Below are experts of layer 4 (counted from 0) of a mixture-of-experts language model. Rows are named router (the router's row for the expert), gate (a neuron's input weights, with its number), up (a neuron's input weights, with its number) and show model dimensions 128-255. Each number is 500 + 40 x the weight over its row's rms, rounded and kept within 0 to 999. Numbers have three digits each.
Before each expert's rows: "gets" lists some tokens that make up at least twice as much of what it gets as of all text. This comes from a sample of Wikipedia text that the model never trained on. Tokens count by the router's weight.

# expert 0
gets: "\n", "\n\n", "| ", ". ", ", ", "- "
router:484522413533483496530526516519484503436446535502560395493465428488451466502480504473559553496522511494388521522517545457479542462538531582507494573424487538481500522512535534459445473428507546458508480479509492465557525446497467533526476446496466499507510448481496541544491490486492453473495535409474583468484528597462511465482531473518503483502568502551443529473504435518482504524547
gate5:543544539512541528508514505504462486482510572473534478512449476520481456483498595543530559517451463580531542553520453487572549504472454444537515577539487492527468533439500496525444494432543415527565475531552491568552456510486525448460593492552527546540507462491487428516462546525467462518505441508499509522500463489545557462538507498537478510506511445536510513471525527486506531586443
up5:407522537519470533533543553490568442520540454481530465506424497457431469467471550536505517542477563536446490488532499504541517551475455521432527473543515549473494545501497472514486537475564448578457523442499496414514495560550514504529460429514511535494513535514490439494479498504579512444461479437529493471568475456512504507500519448457550419571558473541541445474511517509479499492557
gate6:486435409545531505542522527500476450517510490528489467547478440523430489518514437510466482499448505505479473500517500518487473521496511574496491521455541513509436549464510485473455470465535500483503454586521455574528509436430453466432465517573546547456442494477519499494519438513511524493573504510484469515496514470528513497467531467532451472551564518550502525480532467445462498471566
up6:495457494513522466483467499555471522471546482438436545527524530452439510547470534505590477520494458495509503416548543504514511511522501489561524531537469489497423532498464509550481480507494542481485530567553526444469510509506524475505477588488490550490523485572501473551517480485477549483422530556498469615470520526541514475494475542481379573522511504475441490564462497530473526533515
gate7:550490493477517509537451479436511531436548474537488557565497561491506473469460509479463474525568493493522514455527541458410514512462535506508472495481502503503490515442442505534437546481492454507506478510386519494452433447490527494522608554503541514521525513507492501489555516530427518497484473529572455610496512480562506492504408524443608520447494448489440558457500554548502494537512
up7:480537501487454551513483407545512488523473483542509426553545476527523437576486512446605478485467516538544550494437404532488428526476493438479496486516496488504451485421539558579506504532510513458535422472596482578506508527509511473482401442509494491483489486495545494535498503466461526468458537487497516409391514468507505459514564468506431513492470487480537501584516461522457382490596
gate8:450409513489543534512486560480612576465450536505483459487489563522536545540452451480496539573433493601516507509521508519461469537523477485505540544431474486486470456473460527450494489469511536487457499551497519495537451524526472566554468561470526481542484509495480564551500511507459523500459541516537521572510486474527525534475472437540518483458508498486497542437506478537541500527524
up8:495599519496485443499565465544452475475494537507512480565493534515483479467518456503415477458504443524516565528452543491483517461514487510508418507524465445530529490456548412529574476521501527438503493442528570456465539482448483508440503464508479486442465537455549453516519477518480466530538550572491437486401466530495520433496534554489526512535472522477506522565522506498481547465474
gate9:557432542495480415512484449503581480404512563498525494461422511472436475521526574502471434518480473489462476516567561484597515483457477538481483494455502522484504490473464517519471501528495513368550472512512539533518527480530578435531413475532505567478511529564427528487484493485594452501480505523526485481440452508522550518526561484542512487493513456478561426474519464534511545539573
up9:437522527450526514485481432412488511524514509484491502506426492455527474501482501427523439442457463442522563535485500497510563475457559457494586446511512566515493513508498492518519556463481543532528528515489507566544495507526522540459520475525529533535456510451502474519570535492431422518520527509411470445535483443478454493537464481504512476427426509524408521491542485506496482516477
gate10:541534456533560473488516513570458520485480542459462529531522518497465488455481426516552419492492525485429555558479496569497513521470465565470533459523536504504503453501469499518488481438418433422567530473516552605503486447446481432484520474481505501454513492508489524508546580483564536439453522440532450485531501445545474437524489518494455500435542477518536406428541430572499503433503
up10:453528567513506463469464502428521481523550405491553430446545492448518518484492498527434553511509462517583495504497517492513516431553564437468493465436417483492499507500500472511511494573554523552501416533433472488504479500532484502499494550539557492489531543523537466489492457536476527522495510512477542543499415485480460484469517538548500504587422479497517608540441482459414492574501

# expert 4
gets: "the ", ": ", "s ", "his ", "- ", "The "
router:437477541535465471524518499478520466514511462540510453426479534442516486458502509499560489467483474466515526517454545457554511452513526430455469606547546431595504497425506487523439491557559525558440577521455549475534518525444532564538491508483525471451528539411464528527469486455529603483550589450474531414551474464446491503549523546450458544521529510517536522535549465555464549476531
gate5:459467535432520507482483511458491537511528505462470514455488510487499569536490500591413464485493537522533493496423495437476553526423497561495573448432521499550457498456475521448448513489396516537505466491551476467406511453494466488451418463477460611499511548486516570433523480453489468521593552466474503426516521545469480502495500459463449514517542522489496510460462471481505478496483
up5:490475498401475579499532475489386495506543534525497526493486483484525482481482473521484448486550513506545456447469476519457510446460490498410535471463460497385500566454494495505474452547502452430481415487499474422418464469508466479546479500541434531483528568555568518472467416386478532522483536514381474458523468515563570472518537491499467504472480566474485494521466529478543481522464
gate6:503487493529527505512465504468496514407451522543467443521523524466511446478485560500539533518520554596541487587540490544519485510562503507530623479487454500507532494525433497508555533500469502554547486453522511518521478483495576579506515494526517534509524556445487445392517477494462453453568524521441446511485475486535508554424470595438497493516460441497491539567579456445462543537587
up6:585504471535482462530472516492513477441478495517496573516509457487529499544499569471460486517537540529475534522474541430455502511500434479547577470574470503506491571517441445489561528504496534485519463538534543409510462498457539544532569512508460503484583505535488576482613498448502498500589409473459495515535510481436489444449461520466482540524527486541560511495479413515435534522504
gate7:526524448517461449544535433484475490488519483523562439554491468536479462421428502501461483555501456504439462529569543526504510499515540436526492462537494452518528419539503529453511465472422536460485527460479419523456443572494522503534448510568542522447478473547519432528494539504618496460559498458593510507470514500571584502543484513489523480539509538460528424495465476402512493465456
up7:543451534573468560449411539457450493569580458599518589508423510582476497495524554519527502396497529513557455497450483496523431514507537559428599485439489530533485483529513440460403466554420509510518440474515490510576501465498507485529525563447456442534494512498440547438471523495426511536483556511549520497542547434513496464493604489447467486475457497505529564555462512468447568583509
gate8:466499529515608465450448448497466599483504425509492501519414451478468527502474468484496496567566490509450461467556440502477540475535434437460460462495468529486484502501529507450518459492492630565493470524545532444434523469486377511534521527491468504526476464515456475537470512453510469440485524528469555568557469492498533489490568499470451486544518467481500429482460529526567555505515
up8:576531469469597468474485524511579537538540496532477477507459466546431543539509572516412530597488522508457498444494483531477491485491525476559514506502508506500494463590468501418455450496543478410526482551523510466512427550526474550492469519526522487543581509473495492532484513419545582491496508528422537520628519492545497467534514488581567472554540476463563489551556455461539492468539
gate9:535456464478493499506488462517448580509506530486499420551498487468501506453495502474473533467427582501441472475541549478514506503505468528468481392486489480481520433480554508515520460486517540442522531467572464461548500540514508464519461499502548527502546521507484458513536539527505622474492544516582505443514595457492479486479490547517525448479498515511523510484484554510504498471535
up9:497512459509464416477442452498417550522522545495495428495527496464495496459474482515499551503422593506488441421553599436574547474448467542473473428525532581524529397507484493508481482465503507506502560484552505487511559517517495466456436497481538494538596523468463493487541545506470533499481493507543534509489484508485510489457473519482560494492510489506501532525509485494551534507499
gate10:565534519475482504463504524495505520537444543482483483499458504571562529406508527440493511527450502523459475456490584529589492545484552491472545463447536500500482452455550476547594516568524524442471515436478457543523414491530529526554482526487449542516522433490476522518491494512524530489503479553514462482434553458497542490528506531481554463474475555531438502440446496540480574466442
up10:471397550501532487480519471508483441480472499564534521537513558509537474550525451573513497578471522524446483458519522486521438544470537516472507474541491495557502550563527489532500538536504489483478467447498433567435485477524528393561477463472480466442536490515505530477528493529485595507426523500514446516614519489451583505475514549570543450477482533516437459416563533530479557417450

# expert 1
gets: ".", "| ", "of ", "(", "in ", "|"
router:538568454508500502510531488500478551505464492505487573534473451493469492514528514509431532473488475527434512440453493494453423540506476499525485534532525441419508470561530576488468507509475512513536440586527546522469546496513471530501487552549527540513476612520536496469549540525448442464407474537475517484466456534483495491527440500524439481486534517591492445526521502518513520440517
gate5:537487527513480490480526481600494495538459521509546495546444528502537485488456493520469527477568537533578552453429508522437512479501431510523557532476481549510481463495516493501481447391506564511530494468518558481520479517544449546424519459456466532522526501479559558543507505446571547528544472429387550575477525415496555529490546499487522533557474482345466515486419532467478497515535
up5:504454516490502486522508522506436510500519488501409491477520543562515505485534500518522530425475467437438515572495506392466466520502535530508501498516550526481516543551518500520502533571445539535496583444454468523509519543480495505526485478532503501492536565525444433509514482468494476483464454510521478511538469588538500484489572428586527481371498532699502437501554471552470487492498
gate6:494486493457427501436456426502560432508496441485491541544465458492478463506485541423485498477514449438532545469528480495435498604497562476533575504545469487512568405463519450494485497439539499546525462458491522501535549444430518527486559543547465474512533497514550532565491525530487471512556540492501446551538510436385496441486497509520503469530423460496522513442526500552517491539387
up6:525528494530462559505471518554593533496503514451530489532505582504470525506514420472503461495542480580473475484428471529498484515517506489477414500484616507471500463529500549496472550495467437476601573504452510523550563486559459517471512461511506458491553550494442557508474548547475498510419493544516480493490547557474491581506495465529566468419441441524454507464493465512427514501516
gate7:430447452576509451484464475537461537494480471513557551578521512566539539457491490532521549489487388511509526502460536442504464480509521455524469511529559470441514543465463507549578446439452496494515529504497551479455488532520460526464534471516489472479447530387505494488519446507442471561482451461524541492467453467445488455510490442520533499537518520578528446514526564518465479568500
up7:518497534515519467460553543505472488464468514571469430486472454486567464575484477517453413553529519558459432496564500545513531558434543523541579576477469486477491541481533479540508543553481558590544612447463435496482522479454498406450537582521447478557490515507547510442568559571511463468461555524494569503539487455545448568456489465474508449577509515471467528476432467560495554401553
gate8:490527450483490468501509556539558529483415504437512492499489504464586573473522563490518524556502405590573469461440428506516538514517422533539472560527433553497407560487504517493538520438407449463514561527434502474534495472621538593462463488487471492514543523429511553478494528438521452517468600532456523481449440483471536565539507473562516597520511520527518509452489469475469531470517
up8:496443545565576489546478485525479452520522502538503585542455444521451471440481494558508558512523523456478473519477484500569566523525528504462450520614530504522526561570537535521433503506507474528448494574422561508515489446457459554564500534485489535427491537540499468522478444597480492498478558485466533520520522502494548436462474487450515512469458463503492501493468501551448447473531
gate9:534500485514547471479522536479467471501527539494544533471485513445438473442468466526477545469617500501478505534437527502527459540521473542479515479545537458438468480507481547499517468441541480591520477506522425514465497517531512507480449427485515450491490455479509563500499492485527458563508460497452552513474429465556458510492537475437543430494466560421477511499514523505521535497447
up9:436495491482415527523535481381525504452440514486511579495504528498521522488495450496519474423501501504459546505524504444486546540483493523490508606475509563526462493476458526480496494486458548589518519550521550512520539476479533531479482488478483481489484518504533552519507514471545506480517492409523432542533534554503539476503541483515505504478461498483496577574480531561457488447501
gate10:500476539496498515481516496459560510425527563468532545546471404553510498586552523506520419466532497471494522495503531480510483536461486527521467437478446465455493568458585483514555499490552492434419494412485453546543435442480516498429567487459494473483493448439528533438501461515470515509488533577464450527446460518537475463489493548564508586551532480524505458463502497472503448483527
up10:479447464509446456555488479528470515533540495486518479505477602518522548489424520445494575539443551489533460498492480563514468426544543431459492462561547443466511443504491533496516459459468587513559506523519569425553544568480507589500445543452494497536480532550504477471435467484534473531468463488503490596493462541387501527460523462498505466528497397510509553544514542553478397491499

# expert 5
gets: "-", "a ", "and ", "1 ", "2 ", "8 "
router:489527502542486507496503512507484571539570440454509450479511476555450475512494521571536422549443464458586429431486509529545519625517553478442500559436525472445492537462488491504448505590521501563537405474522519492467557507502558529462509552557435472460541475520471556502480492430534456533534477525573472506510477485512475548453526472510482465515487539552479501437465543498546460528524
gate5:531464560545489514479521502543508501513548425511432513562465467445524439528447523514551468571473526449502538564558508499504521545503509465497486488494520513553431537516465515437535481458549553521461441512458530582529521433496486502500489492531503450506554521472509574539419531493517479502522431519511509563483504575474504478537464552468453522513524466489545488492485523492465469510570
up5:519528489465505433487561491475546436511507487480449482466434365512457454525487502493500434540521510518531479535523490507497522498521494450451426430480508526540497555485517475537499557532594477469501473539522477505494529438535517474480458490508484490544430584427487559475488551513530478445543493486551489451568549479549536508560478563486446479489570446441515506487547517492542545468501
gate6:532553414509549447470419562457452492568510474561552440494443428481502447542462532537399444561508486494536529563524505514556511508498480485442559519576525509418565516480605433509460524467523539511465478453474460562511572479475536455483516505563538441409507472480525553506474498421439498539539580492508587485571575440539507482510502512517487509488407519514469546483469575523476526518500
up6:460503535485405503498500528511565492440530486433479467497585564533525474427539461480568550518527577567473489455509540515453513488576508478480521452536526442604466490558450535442516477535497451511548470446498433474475496529489443492489476538515463549559510481491490418523529564537544493537493471535541423494425388588448475533543495493387516510497509460519484493508576499508534489478546
gate7:549528482496545472500519530526463519509480563500511579489561442490446444502493535476495533576485567531461564509480472491460437454487461490527479508412485448494446505495494496537458469542503453527517514507489501479507457453509553436461495561493518494487541498488373409471514538497524491528465625464573423529548493475463512475496540464584554487543455571511481531521515559506493477507451
up7:504479469490524453516569511507457508535487563480447491508580487463500447540443498507534516517490542544507541528480512459469547504531552440512443526536546545514454501509514551501513498554550467534503503573510479461540552403485513444619523494430498517487506531525459455492561482516575512484497590488505474525454466480411478476503563493509434466561460570497430461511507543470503484500541
gate8:487431463459525502477504465502524488504491436520493478529504512508581439490552461456490509497526465459472455495520541502511494490525510540569502481559497561489503483485486540550433438484498430437478547446516554498465505483478504419436533509520505510476521516592535532482478548447524477521576456423557500506535458457499511466469464490466430534491493471530549465481582454578517518467511
up8:610559530529525456503454490480552546550409484508581562536402483465545414479482512484477496414478517504518509529530477512515491525482487512455434463520486508523485428498494475488510631504515547489525493470517486520497518498493468531463482449521525544613527511422504495501555511479492493519586496490509454481500539467524415516430478492433557387487435460534512473469552461515544498501462
gate9:550465510503494499535594559542480503541555468499481523444490473473489553457505558573450431442498477523508453540475480481527487460430506430421506479472487543496452555474519523543515484536494506553433421536509547425478487564522427522464486399516454426526399506512494542547470536506495551470506511492509505476460473417478505506516505514450505468483444475466500502437516507519526450459513
up9:497469498474471486464480552526530515534420466491491526408538528436497458441501533539492494542561575454473494507471481438522619501447546460512529438513573459486429526484476551477551432492462449487455453542513553480467494473536456510445472471485510488519478497481479543547438508501525487497540500493500571465476482489508542564594487500514478460522489493532518471481516550490480549507480
gate10:390459487563469523538509424521473521443550468503448518579487517528494547480465545543496518522475449502446500496486523459468470504475411464502551457488497413553541549466487551464542455556481520500541495481509533456462525485514420515533542522508518442606495419513447457509532447554528466506497475498572564446457431479457387572488566434432460452414503457469513580453465521499530485480427
up10:412510575557437513498570450492475539536555578522428435430467477457438578517505527496502531528518432467517556487546514529468467504485444485456546508522565537509543537445562554504528501541565536489472533499493558563516503490404480467531546472484477447506459509458479498518498507471547434531423466498509492447433502531491379528531526506457423492507556516493439522537490539571534504484517